{"num_hidden_layers": 10, "hidden_size": 384, "n_experts": 32, "experts_per_token": 2, "d_expert": 288, "d_shared_expert": 256, "hidden_act": "clamped_swiglu", "moe_layers": [0, 1, 2, 3, 4, 5, 6, 7, 8, 9], "router_score": "sigmoid", "normalize_top_k": false, "routed_scale": 1.0, "balance_loss": 0.000702, "balance_bias": true, "init_std_router": 0.00602, "lr_router": 0.000893, "vocab_size": 50257, "norm": "rmsnorm", "norm_eps": 1e-06, "tie_word_embeddings": false, "optimizer": "muon_variant", "learning_rate": 0.00943, "beta1": 0.9, "max_grad_norm": 1.0, "batch_tokens": 65536, "max_seq_len": 1024, "train_tokens": 1112000000, "max_steps": 16968, "dataset": "wikipedia_en"}
Below are experts of layer 2 (counted from 0) of a mixture-of-experts language model. Rows are named router (the router's row for the expert), gate (a neuron's input weights, with its number), up (a neuron's input weights, with its number), down (a neuron's output weights, with its number) and show model dimensions 192-287. Each number is 500 + 25 x the weight over its row's rms, rounded and kept within 0 to 999. Numbers have three digits each.
Before each expert's rows: a language model's description of what the expert responds to. This comes from a sample of Wikipedia text that the model never trained on.

# expert 31
It responds to: Headings and infobox labels
router:504524489480476513519496517472522537492516515467525485517464494519454509461452490521488462474500493506533488475487534452497506498500546535507486526534490519518472507490481500520526474541490476520512525488509523507550477487477499473467513494520540496495488555555511505510478497481456499485
gate5:473553484503523511504433464450548502517477522505483495502542481498480487510495542491510514480508471481464489497490488485536497494533506518500472479517461461533460491545483546481493527570521470542541494476518518474534523482491476466491497499448484461492503474437508497545490506558490492493
up5:481525492473531493480474457491536493498532507506481504516532484466528496511487539490505522484516500478466519497504459500491533489538483463515507494504464477535455518517499518464489543533549483551527505472538525466505481451501479472486517511462468434507486445437510469502473480552503554511
down5:447463505512506536456511488578511522507538537497495486564525505492514458489475534473442509504484476543486513463484507497484523479550459526485509455552491462473485511446487486443476504503474499502430494508528518526519459550523498488515479505473556471479549502497491495544480523514498479510
gate6:527500501520528510453519511522480499503522501477491498496496488515475511504497537528461495485523468479503459523513508479512536551515467511490489481525451541520530490510482537499504486515502499491507526481504495496471525493483539498516512490509496552441477498580508511500543492452537488488
up6:511498491518526511498524546519493486490520516447487509487521481505474487499492547496483509478529470482493458509502492489507531548516479500532477489506454549502489485519484536490499465498480528492541512520502478497485510492475500511502510515528490520456450528548492526492554497493542487481
down6:507524509509491494473505510504514506486514500489487526491459487487479478493483545500542511445471474451505505508509526526524518517536487504522464491514490505526474534533454518495451462469549491506514517558490488533455485515509476537517519498505517468518511439474490497485519521516499513460

# expert 6
It responds to: Place and country names
router:479509504470519464490514493511476514541511502475487472528469441472464521532530507513489496460478504483496508474454540513488505497502474528491469553507487524497470531521488505523508520501491528541504502448436497513520494501453531469488513483487513511504489510533503461463487504523499541490
gate0:509507498491518512481518486485458527480484494529523478488477575504495489526478513476494504527520544519445534521498501523522499511531502504492534563513492471519473507558551571503499535480501459483465515464460522525540507519498464562455488514526471511469531502516481495498490516466510467507
up0:518496483487509498487528497484469485493484491542519496487486530506496483557466515479491492523525512504480515536507479528502502454511495498494529493497500485462488534522546529511505524480526459522433535456437508532502531544497470565472525533514483508461527511534480482506493500432502434485
down0:487488479493478504469480465513448469468544469493545505463514512508495449480496525507504543489514530498511464500482523486479526517497451533517466439479510494509529513491497504448438518494502498488493488498528527487489479522460458475512530542461511470479470477531524462478425483524508516498
gate1:505503528490527468522506516482491499486516470520490472498537513464511534484491518546534481453506473501479514500553475532511492506512509423465556516514526509546524514542496518484528491485470521497506502528470519457530475464509477505507514514506526482512492505553533455521502493539511519485
up1:484491540509508475543498494506513506436503485503514485498520558475528531508495523543517486502507461523486490478567455520502508476516510446482564511504484543500539470510512542496514503484465483515471537521498537485498471483537494505506548566498516474546491519533497464539516482520536514505
down1:503539504492509523504512489509475504478498478489505511468514514495535502507540522505495479514519515524512502464462474531487458505512513479511487454507511551510474541509480492516535485518457525492486465469507489480475458448515493500496448519486529510543487537556523476480502486565498537498

# expert 16
It responds to: Mid-name word pieces
router:501479526531486464543498518499501486527476481499514515521526503453444507506470491534478504480516463525495512480479480508479473486472507505517515533496520492517442508498537504512509528506537495493520495476454502526500454556469488525519498473527511500471458555518498513472466480501509533496
gate0:510485487507488476505478544467544527485472488464495479525513517536519516488512492493515538508484494483494499465498471491484480514471455466506523477507475479508448505448518530496507486487534502459506498519520527497495488526480492535454515483477482456477484493487560493507494508460492501459
up0:458520487520532485529486548463504532522503487465494514536444491560503527491477502457457491489465489493501504498556495492501472543490485476499497495492461492494535509478471511485491523458488517485491513512459482488465443536457497532477494502493500472473528507481518459499518489460494524477
down0:463468520468507482453523494516519535534480464524506470490492510447499472526498480445449503526488500458534507551494498462489539471531492534520513499515484518520483497551523533530551478459495512493503501512565494503484503534537476520515500503494506500518496485550504534529480512526499495491
gate1:494513483495446521547478531485471478502483523501543470512458509485508458478521509531487483513491540504447516513477480533498514486473509485488486555477504512533550516497542514546497495491550506519430467526472511508454488489523478467528455470507490485505492534506508471515500546520499463499
up1:496510493481450506521472484507534532492501522527513474505479511471500466522474493501489505537529500473453495491468493531492494501482508481530487549503484552487503480445531470531526468499562514534456464502534508523516476520505469461514454458482490491482482520519522445510486537542513474476
down1:523491494475504514465506494518505573500525517509516506539533508526530514499478438505491540469526506522503482476484495465504537528464501503494485483493520489498482503563489501513539550509474491451476469468507505522515495479486476479515524502473490536532514492510489504539487458491514529520

# expert 1
It responds to: Table cell separators
router:516525502463560498495500511522450555535491479480517527487491493511459541530489500501468479508486484486519515483473483476503471517476502509535461546487501498496470526564459488500496476552466498513474562429464561527532489503508496483460497461503478512514519513536505513485500519490464490515
gate0:519528482531484519516499500488445464506540511539485503522476500490493508506505512533510548547490454483482529455493510507469512465499545509508465514459447492491517485511502474510513542469518512450518497491527526522474521510508496522531548531519485484459513467492497488475524492550523519467
up0:465523513508503492514506493481520497473485513536472493509483470513426526498527487523541514508511494490487515450499533514530462477455516530481521509460496505475513510529483452475503527518473522487500526477521514471494519467489493527546518473522527458462481542557476470495530462511556493483
down0:512530541470499513535464504462517496481481542507473501499526483502514506438484474506559480524502541492445474450507499486540528479524478522562542512488469514478485452546469476483485480541475501490495534547505514458480498483471509520445479478494474459499497544514524542487518547536496483508
gate1:504517552536532506490457517476514495526473427484480479465534523538507506497500535531516539472512467460511495522480472498480494507505521478500486478536479479503498530524511468527515545459482502516482576490514457501520489491534513470474498473544545542492495525502482492524512523519560478487
up1:475515550518525506493473492500503493506471451476481511492510523506490505486537572521498532480507466499547481504486470516490519475506521508487497473524458458494552535477485501507558545492464505507516530509515473487492476519536499463460499497516512524514509502494454488521496521532507503524
down1:506441525518512552518505479525508486444507482540504517524469506523492549473517503491488515522501482522533507437476443480526534478531539515456485509486480462457541518480501519437505494509481491509515515561527521483494467470464530495466496489495516483494530522520485505483541531535494502516

# expert 8
It responds to: Proper-name word pieces
router:498525492506503489496515479486468538505462490517475487497473513490509521514474500480522498549467446495439503497501525510482498535495488501487493508514510474487501496503442503543565479478523520508485530480507495465488490512515486513507476446496511502467468539514526514462514485500482496476
gate0:503476514467486524499450446504473505512501547471504523480520489502473505463449500436471539502498488458487489523490524523513532514466527482489498475525487495508546515523517545524506504499478501478479477537530489483475497440500465473505494489469509457460491526467520506483507475481521538510
up0:538486489458455481504465480515515519507483513498548535475494483499488455523452521469511525510507466444486532505486501478508535493485522500469466479520519533535511537513520501494507476506479536486504474561529499505497483431489484503540513473471482464472492524486512517477472483493511528535
down0:508530410478530478531508474437520459481472514540479476442518526493486501464453538466457476504464515501498517476512500501498507513486505528512544492528491476512482517503557474479490482504496507463494548488483540536458543479502488528520508448524479494476486531455498487478511494476550504498
gate1:534516479502487513474510510506507551503484502476521534512538529518503480509460536523508481526510432502494508570533557488485501485520469535546508515495488484485480508473495488513467535483523522525512553454521481473480506498496483540502469464510462485498488519500510532482507514494539461477
up1:528488497486507506466468508486544530497474485485472544494509557508461492510490478510498455513466465518478512541484568487500532501512466476556510545498534504463468513457467494526504532481521524510491533464542492483510533490530494501477490472502536459505514475502518505475504496483504530495
down1:553528538526511477474528473519520426502523497558501512510536482510481519523493495469524499503490474512473525502500477501519502516516495534517499495539482486498488476475528521490493463488503480472475488486506503521539533506471493498512478491502531540498509523481471521468490493530506517453

# expert 15
It responds to: Years and dates
router:491501509478546456488480527489456506498492500473477499470489463490429512493493534535508470526480496482530511489444508503535516500514540524471460531498528521505466531511530549533498535473525491523521493472448504504514478483508484513488540485497520486470482588510523446499515505563508521479
gate0:500495503511492466462446503477457480507479518503508451519553501500463513513511485483513475491435489534496452487519502536475497563511482487496481496497500516540495512502525480501501510522492481487470516489539493465449481501452468483489521528496537501522494539543505514506480517491470494470
up0:529483501532516509502457491499498484512498491465540445511553532501472514508497514499507487491449506541503458492548496522484487540517485483490483467502481500528489503495495497508500481524503497510488500514525496472463458491435501493506533563519494481526495541533494505539479503500454523465
down0:511475477504543512555504517538512499494468483446513499496495495527504483530497530517494520524517514478563496458501523488542515500554513456499491514472463470496497515472497516512551456490517506507525530507481521506501468514526511472489510493498483470484497472473490511539492522483504534536
gate1:479503505540489510493519464494505470490551445484474484491456448548529506493486560515474473502465565487457524469523511476571505522491465481486506487483499522543459499511510476501528453517538503516506510504479554481530503493441474484497502508513481467496527500474499448508492487495518550461
up1:479496493543507517511489454475515477501528479477502470505476443533481506492498540506505454504436547497437509467507505485547521517492461493491473501486513515554475494532509500514533465498531486532514467517493538480540500483475498472500551555471464469489544498470502463494517514546485519458
down1:466474516545495466533478472487441518484506499514520528533535507489478479547552544508506534504543474488498489505498508519489489499532518483509478520517490521531543476521502568465485489476459494475504517488556476485482469496489506527457520502476517534464485507474482517528558512525462481532

# expert 20
It responds to: Colons and attribution
router:503530489453479510505513508492449516485462505482471515533447485476489531477496513518472470512480507493479508504518494470525504528501544497525475539500515509516492585582468540486542502490494498488502527504527480483506497522528501515490531464513540461461497499516536522465501506532518474493
gate0:515529492472507494491493517491473490496513520468489506500524462520505517465515509467488536500519455515496483477523508500510517526469534499524485511536494536477499500424461513470532491521502497491497542498491495535517480453503534484510482489498464479525521530490507505515485495491506469499
up0:544519456529504488506467523502496465478484519482463504505487459494481513491505515481487544499530504477486463507524519482511523481495500472523504512479482540509502517422465503501530500519499544503479507476510530521550494451507488517486498497519469499517520482478448471496536502465482423487
down0:522504463510444462547483515499518558495470439495502496481467492452454515511491554534482473483483507472497523530498530503529542465525485514522465498517486530504506491492529487554441497511517497536512545499491528497501526484472465500516509513514476528525489459512498479504477552505467482487
gate1:462487505492486524485529504463483489532524457526505465511465487441490541512510521455476514498474504484464524503510517519442502458498460488465469521439437520524470486524517517472453501527463504527503497513462496477486511514471501502510460512493504542490542516528502510520457505492506463472
up1:436501517463502521497517527433514493494537519493493495485480512523534546490504504527507476462428476541471474486528474572500508478525494499467508564507446500454462509487514497523446498520515520512521519493468492471447506470443502539536506505498521501482533504525515533513484497538533489464
down1:523492516507510507533509517551519509447510490452470502475503498529455483477494520530512505480510516480501494574480471519518481497486522517500487516522517507463539493460526498481537463497572517484469496522486524489514501507493524502486516465532496502488520497470470477532499492526512528483

# expert 11
It responds to: Second word of names
router:519514484535489484511515534464434497486513508510487489498474505462508501509475517549513479569489493471468508471518510505469527527492486531490505509516504539520491545537517529490587497525489471494483518488495494534528473463525507470521539489525474509522521511510552511465476467508490537454
gate0:511482513469449531525509499508521497480463530460518541527473490535535550517467531494533470492513512536495534512554471452503474506544511508493463474510472489486499523518442502517509476495504503480538468491599543497496488461481525468521426539513528477479521510491543515528529491502506551524
up0:470502486485489502536501515495461475481463500452525506505501461519522518461504490499520438495528517484497514523524477494495506512539505483516495481482456558491527528504484462487519496538471483538509516501550556494496504451462500489499461531522508490476509481491570537530543516508486484479
down0:486480492498546511508484503482503492472510526488525506506494493459525473527514489497484491505544535564471513510467516500511482482532537521513464508486482558499513527479551520475540504461514494514514513512488545517489471495462512516518500472483492484475522541477474523492537524490487516512
gate1:463498514451515510514516507487505534550490444531495520489499470536475494495489473518493504495526477507496522475518512432459495547526493497450484530506500497493537496484471495503476531480479501505504532472486524520493516514491481563505524524547548473518542447502500539509484508539483498500
up1:499519509521530497545525463513459520510555476491479497475475525537486512499442430472485499524468539522494536463530520485543559534488508502502494533481528563500489484495476484456488484506457524515485517515487519508496516524467533498506487474508477462540498490494502535520468529573460470528
down1:471518464534484512493523484508497484495528499458512517501508497476458468468526521508511520495486494440487499439533490519555532487552447523482509483534495451532465468482495541524470479469509501503505476518488469490521440501459483479481446503457480503472495527467503518488491488522511524508

# expert 27
It responds to: Infobox and table labels
router:512501441440474464489517500502483473492504454522488480537478514474468513517516541589522479484498508545511495463493541481462506522456529535501503541513510501483488481538505490532522493506501488481497525473537502487541480509480526504500509492549554524467479524539528507473509499490487534484
gate0:537485501479501474482482489487514497541468524498493486448503506482534505497527493473551440527536508555571536513484506468482510470472502544509489483495525509465509524479463531499487492496492495500459531474507509475477483488472504486482515477489513499488494516486492492481508496483497530493
up0:499495479516487474486508516468496476544464501535505464467498510484513513467495495471534414522496522526553514507446515501520507486469496538490509494493490487482494463508453510520490503484526482440477526467492537479497506491502563475512520505519482471483492468526506495502491491510487503489
down0:522501500486513495486496520432524508549460482508476518473479486486504490506499521487540512479492489528527505522497462499511500531544495491487473489467540508533538505515525510488528545507456453504471490523517484510505517510459482478528500515503469525482463503469497513501513499524507513488
gate1:498481475486473494509533559475461510457502494531502484468492473506484509487535499537490528425494492496480489504538521515508514484501535511523500523452487500495502528447457471509509547492522485527554488518536499506564444474538526521476523530525438496482503500453496502517488462528489485513
up1:475482536527489469503531508507466484512493460477489523471508522471541491519506512521474517453492522458519492484493511501492503493538504483586484547486511495517527505491480447545471552479501514497508472522537465517519507482489535528551493523542416491480505537498477504459473497498496503504
down1:503481521515487507542457514512521524501496497510456469509553506521486487515473506521469498514522497474501546472514472478492501438434511480489514512461476534486498495500505463491438483464488503494516506502479496457485507515519470507474478516487466548544505540464499513504511461486527513547